From a checkpoint of a small mixture-of-experts model trained on Wikipedia.
Experts: 128 experts in each of 8 layers, 4 picks a token, a softmax router.
Below are experts of layer 5 (counted from 0) of a mixture-of-experts language model. Rows are named router (the router's row for the expert), gate (a neuron's input weights, with its number), up (a neuron's input weights, with its number), down (a neuron's output weights, with its number) and show model dimensions 0-95. Each number is 50 + 12 x the weight over its row's rms, rounded and kept within 0 to 99.
After each expert's rows: a language model's description of what the expert responds to. This comes from a sample of Wikipedia text that the model never trained on.

# expert 55
router:63 42 58 49 56 39 44 47 58 37 37 57 41 61 50 53 44 54 62 67 58 38 54 33 57 42 48 46 30 47 32 71 46 46 55 38 37 35 27 58 54 38 38 63 23 56 60 41 65 54 53 48 51 38 35 76 59 34 47 74 77 40 72 72 38 67 36 57 45 50 55 66 70 58 62 46 77 66 52 40 57 62 58 45 45 47 46 65 51 60 52 54 45 60 34 46
gate0:37 48 49 20 48 55 49 55 50 48 49 54 53 43 59 57 49 55 74 56 43 50 45 61 33 68 51 30 46 39 49 74 47 44 40 51 55 50 14 72 63 49 41 44 50 38 48 60 75 40 50 62 46 67 50 63 52 50 48 50 68 44 34 69 38 30 45 52 69 46 44 58 40 67 52 47 83 65 54 47 32 40 38 55 47 49 39 41 62 78 48 50 50 41 30 39
up0:68 62 54 54 74 50 72 39 64 44 52 38 29 56 41 37 35 50 41 52 50 51 65 47 50 49 49 61 26 58 37 47 42 43 47 50 51 55 76 28 50 60 47 65 58 56 52 49 52 48 56 51 46 43 52 54 51 43 24 51 38 49 51 57 67 79 59 52 26 55 51 36 76 49 54 21 37 30 85 67 76 45 57 50 52 53 52 66 56 50 45 52 61 50 47 46
down0:57 48 52 29 52 51 50 55 74 76 51 43 48 61 45 78 56 57 53 33 48 25 48 49 58 55 55 49 59 39 55 59 41 53 49 24 55 52 50 31 38 50 49 50 47 74 40 26 41 50 49 31 43 49 49 50 77 57 57 54 49 36 55 45 48 52 42 52 50 39 73 74 52 75 43 42 47 52 60 76 50 60 43 35 29 66 61 57 48 49 33 68 24 48 40 48
It responds to: Words starting table headers, infobox fields and section titles, mostly sports and music terms such as National team, Top score, Music by, International career.

# expert 43
router:60 38 70 37 68 41 26 42 72 48 38 65 40 67 64 67 43 54 57 68 62 44 73 36 57 39 63 45 39 47 38 60 31 45 64 37 45 39 49 66 58 64 24 55 46 56 48 46 59 63 55 37 46 45 46 55 54 44 44 62 66 44 51 61 40 76 43 61 50 27 62 62 70 74 54 40 60 60 54 35 60 49 59 46 45 50 45 52 57 69 54 56 45 72 37 46
gate5:57 49 80 50 57 46 54 24 53 54 75 45 69 67 47 53 55 61 74 61 55 57 45 42 47 37 55 52 49 45 50 55 38 45 51 41 57 48 49 37 33 64 31 36 50 42 38 47 59 65 51 45 43 72 50 59 50 40 45 21 86 53 47 70 75 27 49 48 44 40 46 57 56 52 58 52 51 45 66 46 45 45 74 60 64 52 49 58 61 72 58 56 51 76 53 49
up5:47 45 16 51 34 58 48 52 52 50 53 48 28 37 39 29 36 54 50 45 57 48 53 50 50 65 49 59 44 62 53 47 85 50 45 59 42 46 47 62 59 54 64 51 52 68 56 62 53 26 66 46 50 28 51 42 42 57 58 57 26 51 51 25 48 56 52 49 33 54 58 50 46 22 56 53 69 51 46 54 73 54 38 31 23 47 51 41 50 31 45 50 73 26 53 49
down5:70 37 43 48 46 52 37 50 62 50 50 68 50 64 49 46 49 57 48 62 26 28 42 48 45 34 52 89 48 34 31 32 49 58 45 47 65 45 50 49 64 47 60 45 44 51 50 59 52 79 69 57 50 28 54 54 50 34 42 46 42 55 59 51 66 49 54 47 50 56 44 36 49 51 56 22 64 70 32 48 60 31 61 55 50 29 48 62 42 31 58 67 76 60 39 54
It responds to: Capital letters and early syllables starting personal and place names, often right after an initial piece, as in G-om-ulka, C-oll-ins, Ad-D-ilam.

# expert 18
router:62 31 56 33 59 45 50 33 56 50 31 59 39 57 60 53 43 59 56 71 55 45 54 35 59 41 61 38 43 30 42 66 39 45 52 30 29 41 31 57 57 58 35 56 37 69 52 47 56 60 51 33 74 41 36 62 68 39 39 59 58 37 70 62 48 60 43 76 23 33 57 54 60 61 60 38 58 59 66 43 54 61 70 42 35 50 45 54 58 70 51 60 36 53 48 44
gate5:36 50 54 81 55 41 59 47 66 56 61 62 44 55 55 67 50 41 69 43 50 55 51 48 68 38 40 49 54 67 35 58 61 82 55 62 56 42 44 46 50 56 40 49 44 52 55 45 51 43 56 52 44 40 80 38 57 55 26 50 76 53 50 51 57 52 69 48 55 43 70 53 54 46 72 57 50 24 48 51 47 55 55 45 93 51 57 41 56 71 51 28 63 52 42 44
up5:53 50 45 44 41 43 42 64 39 49 52 50 40 61 50 51 73 57 60 37 53 36 51 50 50 96 56 51 70 52 53 55 44 18 38 46 47 51 50 48 56 44 53 59 63 49 55 56 40 51 41 50 50 53 28 51 22 41 66 57 40 46 49 36 48 53 40 68 33 61 09 71 55 50 58 47 53 67 42 50 45 48 70 50 25 42 33 45 48 37 44 65 44 43 53 61
down5:49 57 50 39 40 48 38 56 50 58 68 45 53 41 60 38 64 32 52 49 14 40 60 51 52 42 51 55 40 49 95 42 42 26 37 74 32 18 42 47 54 52 51 45 55 50 54 55 39 53 47 68 53 43 60 52 54 37 55 67 47 51 46 61 45 50 46 51 43 45 44 63 41 46 77 43 57 76 48 53 61 56 40 49 41 46 40 65 53 69 18 52 50 51 48 59
It responds to: Articles and possessive determiners opening a noun phrase, mostly a, an, the, his, her, after in, as, with, e.g. "an associate", "Kingdom: Animalia".

# expert 41
router:66 42 67 44 46 41 41 36 57 27 48 48 39 55 64 60 36 50 64 66 49 49 64 41 53 50 59 30 33 48 33 55 40 37 55 43 47 38 44 65 58 41 35 62 28 51 57 18 51 69 64 30 54 45 37 61 55 51 45 55 55 38 50 72 38 58 36 64 34 31 67 55 67 53 56 39 68 54 55 34 66 50 52 46 29 31 51 53 65 72 56 64 43 55 41 44
gate5:59 41 41 63 52 46 48 56 50 43 69 46 41 72 50 49 44 39 66 87 32 47 41 42 45 57 31 29 65 39 44 29 56 47 15 48 50 26 48 72 49 52 50 51 34 52 65 50 34 51 71 47 46 51 20 50 54 55 56 50 31 49 50 29 50 62 42 60 44 37 55 49 71 57 63 54 54 59 54 54 43 56 66 59 49 50 41 40 52 30 66 51 49 43 55 31
up5:61 31 42 51 52 42 50 46 51 48 78 47 41 58 53 57 48 41 77 68 14 47 50 45 33 74 47 23 50 45 47 13 50 59 24 34 53 51 49 47 60 54 46 51 43 52 67 79 60 49 58 68 41 53 36 51 59 61 50 46 50 50 54 33 60 59 58 62 32 44 59 42 64 57 68 51 51 51 55 58 39 49 60 53 29 38 52 31 47 48 55 45 45 49 55 37
down5:80 36 58 42 55 44 32 55 50 53 59 55 48 53 72 54 53 49 50 53 10 44 43 66 52 61 50 60 47 34 57 37 48 47 23 78 43 58 58 45 50 79 45 78 64 57 52 64 51 62 49 46 62 66 49 55 47 55 45 67 51 38 56 49 62 72 55 33 47 55 44 46 40 63 59 46 35 68 45 58 50 50 53 45 61 81 51 63 57 48 33 33 49 54 51 46
It responds to: Word pieces right after an opening parenthesis or hyphen, e.g. on loan, only, s in Event(s), plus pieces of chemical, technical and Japanese text.

# expert 27
router:59 31 64 46 50 45 47 45 63 35 36 58 44 71 55 55 45 72 62 53 58 44 50 37 63 41 49 35 48 41 45 51 39 48 47 40 42 38 30 65 69 58 44 58 42 62 51 43 46 58 61 40 75 42 39 70 56 37 43 65 81 40 60 52 30 63 46 64 24 37 65 62 65 55 66 38 51 64 61 34 56 46 69 18 44 45 39 57 58 52 57 53 32 53 43 42
gate4:50 81 42 52 60 36 80 50 62 58 56 55 73 47 53 47 48 43 32 62 45 50 62 49 51 53 50 27 48 46 44 57 44 71 65 48 44 52 80 62 51 68 47 51 67 51 40 49 67 50 44 38 42 46 51 62 48 60 49 49 66 08 62 42 62 58 59 61 67 31 57 51 48 74 69 52 50 47 52 43 50 66 61 28 54 41 46 55 31 43 53 49 48 48 69 56
up4:61 40 50 44 44 71 52 34 47 56 36 27 33 31 51 37 39 67 69 56 48 53 54 50 23 58 47 73 30 48 42 51 67 58 29 47 32 40 49 25 63 50 45 57 49 58 39 50 62 48 57 43 46 56 41 49 53 38 36 52 41 67 46 76 50 60 32 49 40 47 55 62 36 37 48 37 57 50 40 73 49 70 50 62 22 51 54 35 51 47 50 47 47 47 29 75
down4:51 54 45 40 49 43 48 60 47 67 40 62 54 41 53 55 49 33 44 39 48 33 36 36 27 22 45 50 64 32 71 45 86 28 34 50 34 47 48 62 59 34 50 46 44 45 33 68 33 36 54 45 52 53 64 66 40 48 67 40 46 22 49 63 73 47 48 59 65 30 45 53 61 50 47 43 66 64 50 47 47 53 50 31 50 50 37 51 42 42 37 26 50 50 46 42
It responds to: Opening quotation marks before quoted speech or titles, plus pronouns like it, there, them, me after "said" or "writing that".

# expert 12
router:62 37 65 32 54 31 39 42 57 53 49 54 48 72 60 63 38 56 55 50 56 45 57 30 67 26 59 45 52 56 35 51 45 43 60 45 35 49 45 54 59 42 42 58 33 50 56 23 57 55 66 48 55 43 42 52 61 41 49 64 65 43 61 66 41 62 51 59 23 31 64 65 57 57 70 34 56 52 57 52 69 58 74 30 45 32 52 63 70 74 61 67 39 59 49 36
gate10:59 74 57 50 55 42 50 37 21 54 49 54 41 53 60 45 44 44 44 54 45 47 46 61 58 15 51 66 38 42 43 48 46 50 35 62 45 64 28 48 54 52 35 51 49 48 33 47 59 56 61 52 63 50 78 53 45 50 63 48 47 59 55 65 51 63 45 71 56 56 46 47 61 45 64 52 36 80 21 62 72 42 59 51 50 38 47 51 18 57 76 53 49 51 46 75
up10:39 49 58 65 50 49 44 70 36 50 35 25 25 61 42 20 53 50 45 73 50 53 48 64 50 48 52 24 54 53 44 51 48 44 40 58 42 60 51 48 31 50 50 43 75 44 24 44 42 49 51 41 51 42 54 46 66 54 51 51 68 67 43 44 62 53 48 44 44 46 49 50 33 55 25 31 82 51 58 38 49 48 37 46 40 71 64 63 57 23 27 48 48 50 37 45
down10:49 52 47 78 56 31 79 67 53 28 57 66 27 49 54 60 48 72 53 65 37 30 38 54 45 50 54 50 44 51 51 58 77 57 50 54 33 45 49 60 78 49 33 61 49 48 43 52 50 44 48 50 41 51 30 52 52 44 52 51 67 55 63 47 57 49 56 52 51 53 74 27 60 21 84 36 49 51 53 63 42 41 60 40 39 46 45 60 40 58 39 50 58 61 52 64
It responds to: Second or third syllable pieces right after a word's opening letters, often le, al, re, ur, e.g. An-le-itung, Mo-le-cular, pre, Che.

# expert 26
router:59 33 59 41 48 44 36 42 50 50 38 58 33 68 66 63 43 56 64 71 57 42 62 29 66 43 58 45 49 53 39 66 32 46 57 31 34 25 48 61 63 45 38 58 36 70 58 47 42 56 61 43 62 48 29 62 52 29 39 52 65 36 49 58 35 72 48 59 43 38 59 65 59 68 61 42 63 64 58 42 62 52 63 39 39 47 38 49 59 60 68 70 47 58 46 27
gate10:52 40 47 49 42 50 38 69 48 54 40 50 53 55 70 68 49 46 51 50 49 46 49 50 47 44 71 60 49 57 67 56 45 51 57 50 46 47 51 54 28 40 27 29 52 31 49 48 57 58 60 52 67 51 57 68 64 51 66 49 40 58 46 77 57 52 57 53 49 54 48 54 67 49 82 43 20 49 49 99 42 56 46 57 47 51 60 38 68 63 64 44 57 60 31 50
up10:50 52 47 56 73 56 58 12 59 61 50 73 58 49 41 47 61 42 60 35 39 48 51 46 49 45 50 16 46 50 41 53 69 44 50 52 68 61 70 35 48 61 53 50 46 40 52 46 55 50 50 51 35 51 56 43 46 42 20 77 16 45 90 50 34 50 36 48 40 48 46 61 53 46 49 44 45 45 56 37 51 47 44 53 69 50 59 60 44 46 58 53 50 62 69 54
down10:49 39 56 58 15 48 59 42 65 91 66 54 54 60 54 69 67 40 30 36 37 43 48 55 56 28 66 50 50 37 50 50 42 45 54 68 62 65 50 44 52 51 35 42 51 50 45 39 41 64 51 55 37 51 51 61 41 51 60 72 36 52 50 66 35 59 44 63 52 69 65 78 43 66 50 38 22 38 42 52 50 56 51 52 52 52 53 42 51 49 47 41 69 36 65 61
It responds to: Lone capital letters that open split proper nouns after the, of or a comma, such as M(ogadishu), B(ulls), T(reaty), P(ierpaolo).

# expert 63
router:56 49 64 45 47 35 43 47 52 37 43 55 39 56 65 59 33 64 73 51 56 31 74 55 64 37 68 43 43 54 44 55 39 33 58 42 44 33 33 55 66 65 34 49 43 56 72 30 67 59 69 40 61 35 44 63 49 42 45 57 59 36 42 52 30 47 45 55 47 54 45 56 75 55 59 45 60 68 78 33 58 57 73 47 48 59 41 57 64 63 45 55 55 60 25 42
gate5:47 44 50 37 35 45 38 50 39 21 66 55 40 53 45 45 60 59 46 68 39 53 62 53 49 41 47 47 49 60 39 51 51 41 47 49 39 56 28 56 45 57 55 52 43 58 76 51 69 52 48 28 52 47 49 50 42 51 33 29 28 36 55 44 33 19 75 53 51 75 51 54 59 25 67 35 49 49 51 51 55 40 44 47 25 67 55 42 45 51 51 46 45 71 15 48
up5:48 47 45 35 31 59 50 53 41 56 65 50 50 37 37 59 48 49 68 50 46 48 52 46 63 56 53 50 49 37 51 55 44 62 68 46 50 60 52 43 78 63 44 41 23 50 28 27 28 23 50 53 46 55 47 60 47 57 54 41 60 85 77 61 50 56 45 15 48 44 61 46 51 60 36 51 50 48 58 62 69 56 49 48 58 36 53 58 36 42 48 57 36 33 77 41
down5:52 49 64 55 45 65 52 56 36 53 50 75 51 49 32 61 37 66 54 49 47 43 51 45 52 54 53 28 41 66 48 40 35 24 52 37 51 30 48 39 45 49 36 45 10 74 52 44 58 41 56 51 59 59 37 35 58 78 31 45 52 42 33 79 50 51 53 43 67 57 50 50 59 56 35 41 63 46 37 57 40 45 40 44 69 73 44 50 33 44 50 58 30 48 46 57
It responds to: Consonant-initial pieces inside compound or derived words, like other-w-ise, like-w-ise, ground-w-ater, birth-pl-ace, and word starts such as sl, sw, frequ.

# expert 33
router:64 45 57 36 74 34 45 33 58 40 41 54 38 65 65 58 36 57 63 59 73 38 53 44 55 39 72 38 45 25 41 53 40 34 65 46 46 35 42 71 61 60 40 59 39 67 52 45 44 67 74 42 55 34 36 56 59 39 34 57 53 33 69 62 39 62 43 59 38 37 58 59 59 58 61 45 64 57 61 42 59 57 61 34 47 37 40 57 69 60 60 57 40 68 42 39
gate6:42 49 61 52 73 60 67 56 54 46 76 49 50 48 43 68 51 50 49 62 50 51 25 37 31 39 48 59 51 06 66 42 48 46 48 53 42 49 48 49 54 53 51 60 43 50 36 53 61 53 56 53 51 48 54 42 34 50 63 58 36 50 57 43 65 51 51 51 42 33 52 53 51 50 27 54 46 39 32 53 52 29 52 50 38 42 41 00 56 42 53 83 52 50 49 36
up6:52 50 99 71 51 46 57 62 66 63 52 44 51 61 41 56 60 48 55 47 56 50 42 49 39 57 39 40 50 50 50 49 41 48 62 75 53 45 55 35 60 48 26 52 52 51 63 51 48 52 52 63 55 52 67 55 42 62 71 40 34 72 36 40 51 53 55 53 53 49 49 37 47 46 47 44 47 48 52 72 51 30 48 55 28 22 43 18 57 43 61 69 50 35 61 69
down6:47 75 58 47 52 52 63 26 52 61 15 34 38 48 53 21 52 51 43 61 51 40 55 55 58 35 49 69 54 57 26 58 55 55 66 55 43 43 43 60 49 48 61 66 56 24 51 50 39 47 53 40 41 34 51 54 53 53 49 43 49 54 47 71 46 47 23 54 66 51 49 51 55 76 31 53 38 27 43 23 51 37 48 47 46 55 58 50 38 24 38 42 44 47 36 62
It responds to: Mid-word pieces inside foreign names and technical terms, such as ichth-y-ologist, Leonhard-t, -ski, Pittsbur-gh, plus Cyrillic letters.

# expert 29
router:52 41 61 34 66 22 37 33 53 47 40 50 34 68 57 61 31 52 57 52 53 46 61 37 60 31 67 42 30 42 37 66 37 43 70 50 36 46 47 63 63 44 48 60 38 56 48 37 56 58 60 45 58 45 38 51 64 39 27 57 56 43 55 57 43 58 46 56 25 42 57 57 58 55 54 15 60 58 58 37 76 52 63 36 46 34 46 50 72 65 50 67 42 62 50 39
gate10:28 72 49 54 49 43 47 57 29 63 52 60 34 61 54 55 61 49 61 52 49 68 34 51 70 32 41 48 65 52 28 78 43 44 62 44 47 40 47 63 29 41 49 75 57 50 49 33 55 49 70 50 53 64 48 46 29 44 29 38 58 55 24 63 52 32 44 50 61 47 65 49 51 52 56 53 48 48 44 66 62 71 52 41 36 48 49 48 77 64 57 22 59 48 48 50
up10:23 41 50 39 64 35 45 38 41 45 70 41 18 42 66 48 44 45 45 39 50 52 42 57 71 70 45 47 56 42 55 53 37 52 55 61 26 56 45 50 30 58 45 61 54 54 30 39 50 56 65 36 52 37 42 38 50 34 22 47 58 49 50 59 45 32 42 38 60 50 58 51 72 50 50 52 36 50 51 80 40 69 53 46 33 34 49 49 57 72 66 37 61 36 49 65
down10:39 45 72 56 53 41 55 60 34 39 48 42 54 50 51 48 48 59 50 49 44 57 66 52 70 99 59 45 65 72 52 37 59 60 52 39 54 50 52 41 37 69 60 46 50 89 45 43 50 42 42 48 48 32 44 47 52 48 37 63 50 46 44 83 62 56 52 25 63 48 35 31 63 39 57 55 41 54 59 55 45 48 52 52 54 49 28 57 64 44 60 57 33 55 50 47
It responds to: Middle syllables inside personal and place names, often after a consonant cluster, e.g. Sr-in-ivasa, Gr-un-ewald, Pr-in-cess, often in sports tables.

# expert 7
router:57 33 63 47 70 47 46 42 84 43 33 49 45 65 59 61 46 68 63 56 59 47 51 39 58 42 75 42 43 35 32 49 35 28 49 42 37 50 30 53 65 41 42 55 40 53 69 42 51 63 72 46 55 35 25 56 51 44 45 66 71 39 55 61 45 55 31 61 43 46 59 57 61 61 54 43 57 58 63 48 55 51 72 43 34 50 46 62 64 58 43 67 51 54 22 43
gate5:41 48 51 74 41 58 60 49 55 44 57 49 40 61 51 49 59 40 69 64 38 49 34 37 39 52 52 65 41 19 18 62 68 45 61 49 49 53 43 51 64 55 40 39 36 51 54 45 54 57 74 43 52 65 51 55 52 39 50 51 37 38 58 68 44 50 40 78 35 46 52 55 33 52 58 27 51 39 54 64 63 36 52 56 51 66 49 48 51 72 57 82 55 50 39 80
up5:59 51 45 50 61 41 18 47 45 31 49 32 33 48 65 46 34 57 40 49 51 16 56 60 58 47 50 57 55 73 68 52 71 49 68 54 50 85 55 49 41 45 65 53 55 51 38 55 51 36 52 55 50 26 52 48 40 53 42 44 65 52 36 34 52 34 57 43 30 61 50 19 54 54 48 90 49 51 54 42 53 57 50 50 62 56 59 57 53 42 62 41 50 52 44 44
down5:43 67 59 57 53 46 54 75 39 49 41 57 45 47 58 51 36 67 34 33 47 71 52 37 49 57 42 61 52 70 58 54 36 49 65 59 49 13 46 73 50 53 35 57 52 50 40 52 24 49 57 39 52 68 55 51 40 34 51 29 86 66 44 56 47 48 37 40 40 48 56 35 69 39 52 46 54 50 61 47 50 52 68 43 45 38 25 34 50 55 41 36 40 58 69 56
It responds to: Final word pieces closing adjectives and nouns, such as -ical, -ial, -ity, -ism, and -th or -y in wealthy, Everything, earth.

# expert 6
router:59 38 65 34 64 44 42 40 65 45 38 58 40 59 59 73 42 58 64 59 59 34 68 31 63 44 53 39 36 43 35 65 39 43 66 39 33 43 37 63 68 51 35 60 45 59 52 40 43 61 58 38 61 42 36 57 60 39 33 57 68 41 64 67 35 69 45 62 36 36 69 60 52 60 57 36 55 61 62 31 69 56 52 39 40 32 43 51 59 59 56 64 43 59 37 32
gate0:59 56 52 32 49 80 78 59 43 65 36 50 44 56 55 58 67 50 42 54 41 28 53 36 53 33 46 53 60 54 38 70 29 56 51 50 50 47 48 45 57 52 15 54 51 65 54 50 43 74 52 49 43 58 52 62 29 60 45 55 61 37 46 51 54 49 47 52 30 34 32 48 66 45 41 59 50 33 50 55 39 33 59 52 51 50 50 30 46 53 31 57 59 41 80 21
up0:43 40 50 61 50 40 27 51 49 45 67 50 51 50 53 45 17 52 55 34 56 74 47 48 47 57 53 44 38 46 64 27 56 46 51 51 49 51 56 84 46 50 85 51 44 44 44 50 51 35 47 58 50 48 67 43 58 14 75 51 41 56 54 50 49 43 58 34 62 61 46 54 48 54 51 39 35 63 46 43 50 77 51 52 33 56 49 59 51 52 50 47 50 62 17 74
down0:44 40 50 68 57 61 67 31 30 63 42 49 47 47 52 54 66 52 31 35 47 62 59 44 53 47 30 64 63 58 64 78 50 31 50 49 41 48 51 50 47 46 55 50 48 57 57 51 36 40 45 36 39 51 46 45 42 52 54 58 67 50 76 33 91 62 61 50 50 41 29 43 50 46 51 55 41 49 49 74 46 48 57 51 64 40 52 21 49 54 42 59 51 26 58 18
It responds to: Starts and inner pieces of foreign names and country names, especially accented Spanish and Hungarian ones, e.g. Jó-z-sef, José, Buen-os, China, United.

# expert 2
router:50 40 57 30 60 32 51 39 67 46 33 72 36 54 65 70 39 83 55 53 53 25 54 42 56 35 44 45 52 51 43 57 45 45 50 45 37 45 46 59 71 65 45 55 51 57 67 41 46 56 61 42 68 48 49 72 53 38 44 59 70 41 62 50 44 50 44 71 35 49 58 57 58 51 62 26 67 60 66 35 62 55 61 31 40 44 51 71 48 68 66 54 41 68 44 38
gate3:53 54 45 43 45 51 36 59 49 37 57 44 54 47 37 50 35 63 48 49 54 33 68 49 42 55 45 71 67 51 37 62 36 40 73 58 54 43 33 47 49 48 62 34 47 57 64 47 53 85 45 60 84 49 61 38 45 53 48 40 45 42 55 55 07 66 68 52 49 52 42 40 36 85 69 56 56 53 48 46 50 50 58 35 49 70 45 49 50 48 47 42 36 35 60 50
up3:47 63 51 57 49 10 46 38 18 34 58 56 76 42 60 58 54 61 44 66 51 50 57 42 56 41 16 60 51 55 51 65 73 47 69 54 58 57 39 42 38 65 70 30 52 59 63 50 56 59 47 58 57 69 53 33 56 39 51 48 22 25 52 48 50 52 50 42 48 53 34 50 55 50 49 53 46 54 52 49 58 63 51 28 53 67 56 55 58 45 41 63 45 49 61 31
down3:31 39 50 49 63 54 41 48 43 42 55 49 90 51 51 42 71 44 48 34 49 51 55 51 43 40 48 29 82 45 66 54 48 49 62 47 47 72 38 35 55 56 51 28 66 48 52 64 63 54 37 47 40 68 36 42 66 64 35 72 40 34 53 51 39 59 57 56 50 37 74 48 59 77 58 38 38 50 32 41 42 54 44 51 65 57 33 57 74 53 48 62 50 49 56 52
It responds to: Everyday function words, verbs and endings in running prose, such as able, because, take, see, -ing and the ides of widespread.

# expert 15
router:51 31 67 38 62 50 41 43 73 32 41 65 40 54 64 56 47 56 68 47 58 47 52 32 50 47 50 40 29 42 42 59 40 41 52 42 37 44 37 62 57 57 44 63 46 52 66 46 49 70 78 48 74 40 43 70 57 35 50 58 56 38 60 55 37 57 42 68 49 49 54 58 62 56 77 44 62 66 53 41 66 63 74 35 28 41 35 68 58 59 51 55 43 71 38 46
gate3:46 43 48 56 51 56 49 50 38 47 58 96 45 61 45 52 47 44 51 46 32 45 61 46 47 17 33 51 50 58 37 57 61 50 29 55 49 51 42 48 36 85 42 44 52 45 50 58 56 38 45 38 51 50 38 52 47 37 50 40 28 26 83 47 55 36 24 44 40 48 51 40 50 67 47 44 52 49 67 41 52 61 62 46 41 58 51 76 60 51 31 32 44 48 46 49
up3:41 79 32 55 51 63 32 46 54 50 33 36 47 58 39 69 60 51 68 38 54 51 75 38 43 50 49 56 46 45 52 36 44 47 72 34 39 53 52 59 52 50 56 52 16 37 54 80 51 52 44 51 89 46 75 36 54 42 51 37 60 50 59 63 35 66 56 35 42 50 52 49 55 47 33 50 49 50 29 46 50 63 55 75 53 47 51 49 59 43 54 44 53 31 55 48
down3:31 39 51 54 57 49 68 45 53 62 52 52 33 56 50 38 57 49 43 59 46 69 65 59 46 96 63 49 57 54 49 53 49 55 49 54 51 34 60 70 50 48 84 50 66 56 30 55 22 61 46 50 48 45 61 44 44 60 71 57 50 50 38 58 49 60 46 30 62 46 48 38 39 52 44 47 39 62 63 74 49 19 58 43 24 40 57 50 41 54 56 62 43 35 48 41
It responds to: Adverb endings and temporal words closing a phrase in narrative prose, such as "years later", "additionally", "as well", "however", "same time".

# expert 28
router:74 41 69 29 63 41 25 48 53 52 42 57 39 56 63 69 36 61 56 73 65 39 56 33 58 45 63 42 27 53 44 54 47 39 50 46 32 29 44 56 57 39 32 76 37 66 52 30 58 55 56 41 54 45 37 56 55 30 42 59 53 45 55 64 45 63 46 57 43 45 59 52 68 56 66 36 58 68 56 55 54 44 75 43 44 45 31 56 54 77 38 54 46 48 40 49
gate3:51 57 42 30 50 39 70 65 37 37 68 44 57 59 47 37 50 39 44 38 58 66 73 55 59 62 49 26 50 49 51 25 55 47 62 56 50 30 49 52 59 57 27 53 54 79 25 46 73 64 63 51 40 51 58 61 55 52 55 62 48 58 49 74 51 64 48 42 52 67 38 32 71 46 46 55 46 54 68 29 71 53 50 33 51 47 53 40 35 52 74 53 45 53 46 43
up3:33 31 46 57 40 50 45 42 33 65 32 11 41 54 51 28 45 29 62 68 49 67 46 21 51 39 60 31 45 68 60 57 47 46 64 50 52 63 35 50 53 36 49 33 50 49 44 36 47 33 43 36 86 48 36 46 41 53 59 55 54 51 31 51 67 58 50 57 59 70 56 43 49 64 47 44 49 50 49 35 49 55 40 54 55 63 44 47 50 46 57 54 68 51 25 51
down3:50 38 51 34 47 59 40 64 39 50 49 60 41 46 50 48 48 51 29 58 66 24 72 53 50 59 49 63 39 40 50 44 55 45 58 47 56 78 35 46 53 67 26 45 45 40 45 42 48 53 83 51 70 56 65 18 53 43 62 45 55 38 48 40 32 38 62 58 52 70 49 46 72 58 42 77 57 50 48 45 34 49 50 34 50 37 63 57 58 34 58 65 30 57 49 62
It responds to: Word-initial fragments and consonant pieces like r, Br, Pr, Tr, arch, am, sch, often inside rare names, French titles and Latin species authors.

# expert 32
router:73 44 62 49 44 50 28 37 59 31 41 61 44 64 60 77 33 57 55 57 57 50 64 40 59 42 63 45 33 32 49 60 39 40 62 49 39 32 40 60 64 57 40 66 46 69 63 37 41 65 64 40 59 38 40 54 59 37 26 60 50 39 50 56 34 62 42 70 45 53 63 62 70 64 64 42 77 60 58 32 52 47 54 49 38 46 43 53 59 65 58 57 41 49 44 27
gate10:54 52 53 35 63 46 61 46 52 53 47 54 72 51 54 70 63 65 55 24 38 44 64 54 44 49 41 45 45 67 49 51 51 68 49 65 70 46 64 66 46 54 53 50 44 61 52 46 26 47 55 42 50 49 37 47 57 46 26 55 59 45 66 42 43 28 11 45 51 61 53 53 62 60 53 48 34 37 50 23 51 59 52 40 57 49 48 58 46 71 52 35 57 18 56 17
up10:48 73 86 46 49 42 50 50 51 69 55 69 68 52 64 40 99 50 58 37 38 53 63 52 41 56 57 49 50 55 48 49 46 50 57 67 52 13 51 39 42 45 43 61 50 54 51 68 53 66 49 50 48 41 39 46 67 59 27 36 60 57 43 38 49 55 36 49 60 48 55 50 63 54 41 40 36 49 49 51 42 41 54 50 41 39 56 63 60 54 42 48 49 31 54 26
down10:65 81 56 54 69 44 58 63 47 50 35 56 54 56 52 70 52 47 60 62 53 43 64 53 37 46 57 62 34 56 49 47 48 53 75 31 46 46 66 54 52 39 35 51 47 54 45 44 53 67 61 49 63 63 39 60 50 46 55 53 43 50 39 37 60 73 51 36 56 69 58 35 50 63 68 43 26 55 35 51 38 27 49 42 49 59 58 49 37 36 15 51 80 57 39 69
It responds to: Tokens holding d or D, mostly starting a word piece, such as grand-d(aughter), pro-d(emocratic), Düssel-d(orf), ind-, add, Dan.

# expert 46
router:51 41 61 31 52 37 49 39 69 35 39 62 38 54 68 54 45 73 69 50 64 44 55 40 64 48 50 38 34 43 43 66 37 48 52 35 44 35 47 59 66 57 46 64 46 50 63 43 50 65 70 32 66 41 40 71 66 33 42 58 62 44 61 52 46 53 33 54 41 47 59 56 56 53 70 41 55 58 58 35 52 61 71 24 24 46 40 72 51 67 53 60 36 61 45 33
gate3:39 53 50 31 45 36 66 52 49 48 61 73 52 36 52 55 20 47 50 43 34 51 50 58 43 49 33 40 49 49 50 36 27 61 32 49 26 51 11 47 46 59 51 48 43 40 46 53 48 53 69 50 50 45 23 66 41 58 34 36 17 29 33 61 46 50 47 44 24 44 50 31 61 53 55 65 49 51 52 28 58 58 50 50 49 51 40 48 33 47 51 52 61 55 46 49
up3:45 38 53 48 59 34 53 46 48 14 52 57 52 33 46 54 28 55 48 69 54 49 49 46 52 44 38 42 19 27 61 32 51 54 32 47 50 63 40 35 49 50 75 50 48 50 36 58 50 52 75 36 51 55 50 49 51 58 34 42 08 31 41 52 60 50 54 42 34 53 51 34 45 45 56 48 42 37 42 50 64 66 46 31 38 45 47 49 44 49 44 48 82 46 40 50
down3:51 59 48 47 75 38 55 46 50 36 50 66 53 50 31 58 38 58 47 43 56 51 51 45 41 35 58 72 45 58 26 58 52 44 65 52 45 46 60 28 36 58 55 50 49 50 50 54 50 50 51 61 43 51 57 50 55 51 38 28 44 39 41 51 57 54 67 43 72 45 50 74 24 35 60 41 58 57 26 38 39 65 53 23 41 48 53 65 50 15 68 50 89 50 52 44
It responds to: Conjunctions, relative pronouns and discourse words linking clauses in prose, such as that, which, where, when, but, however, also.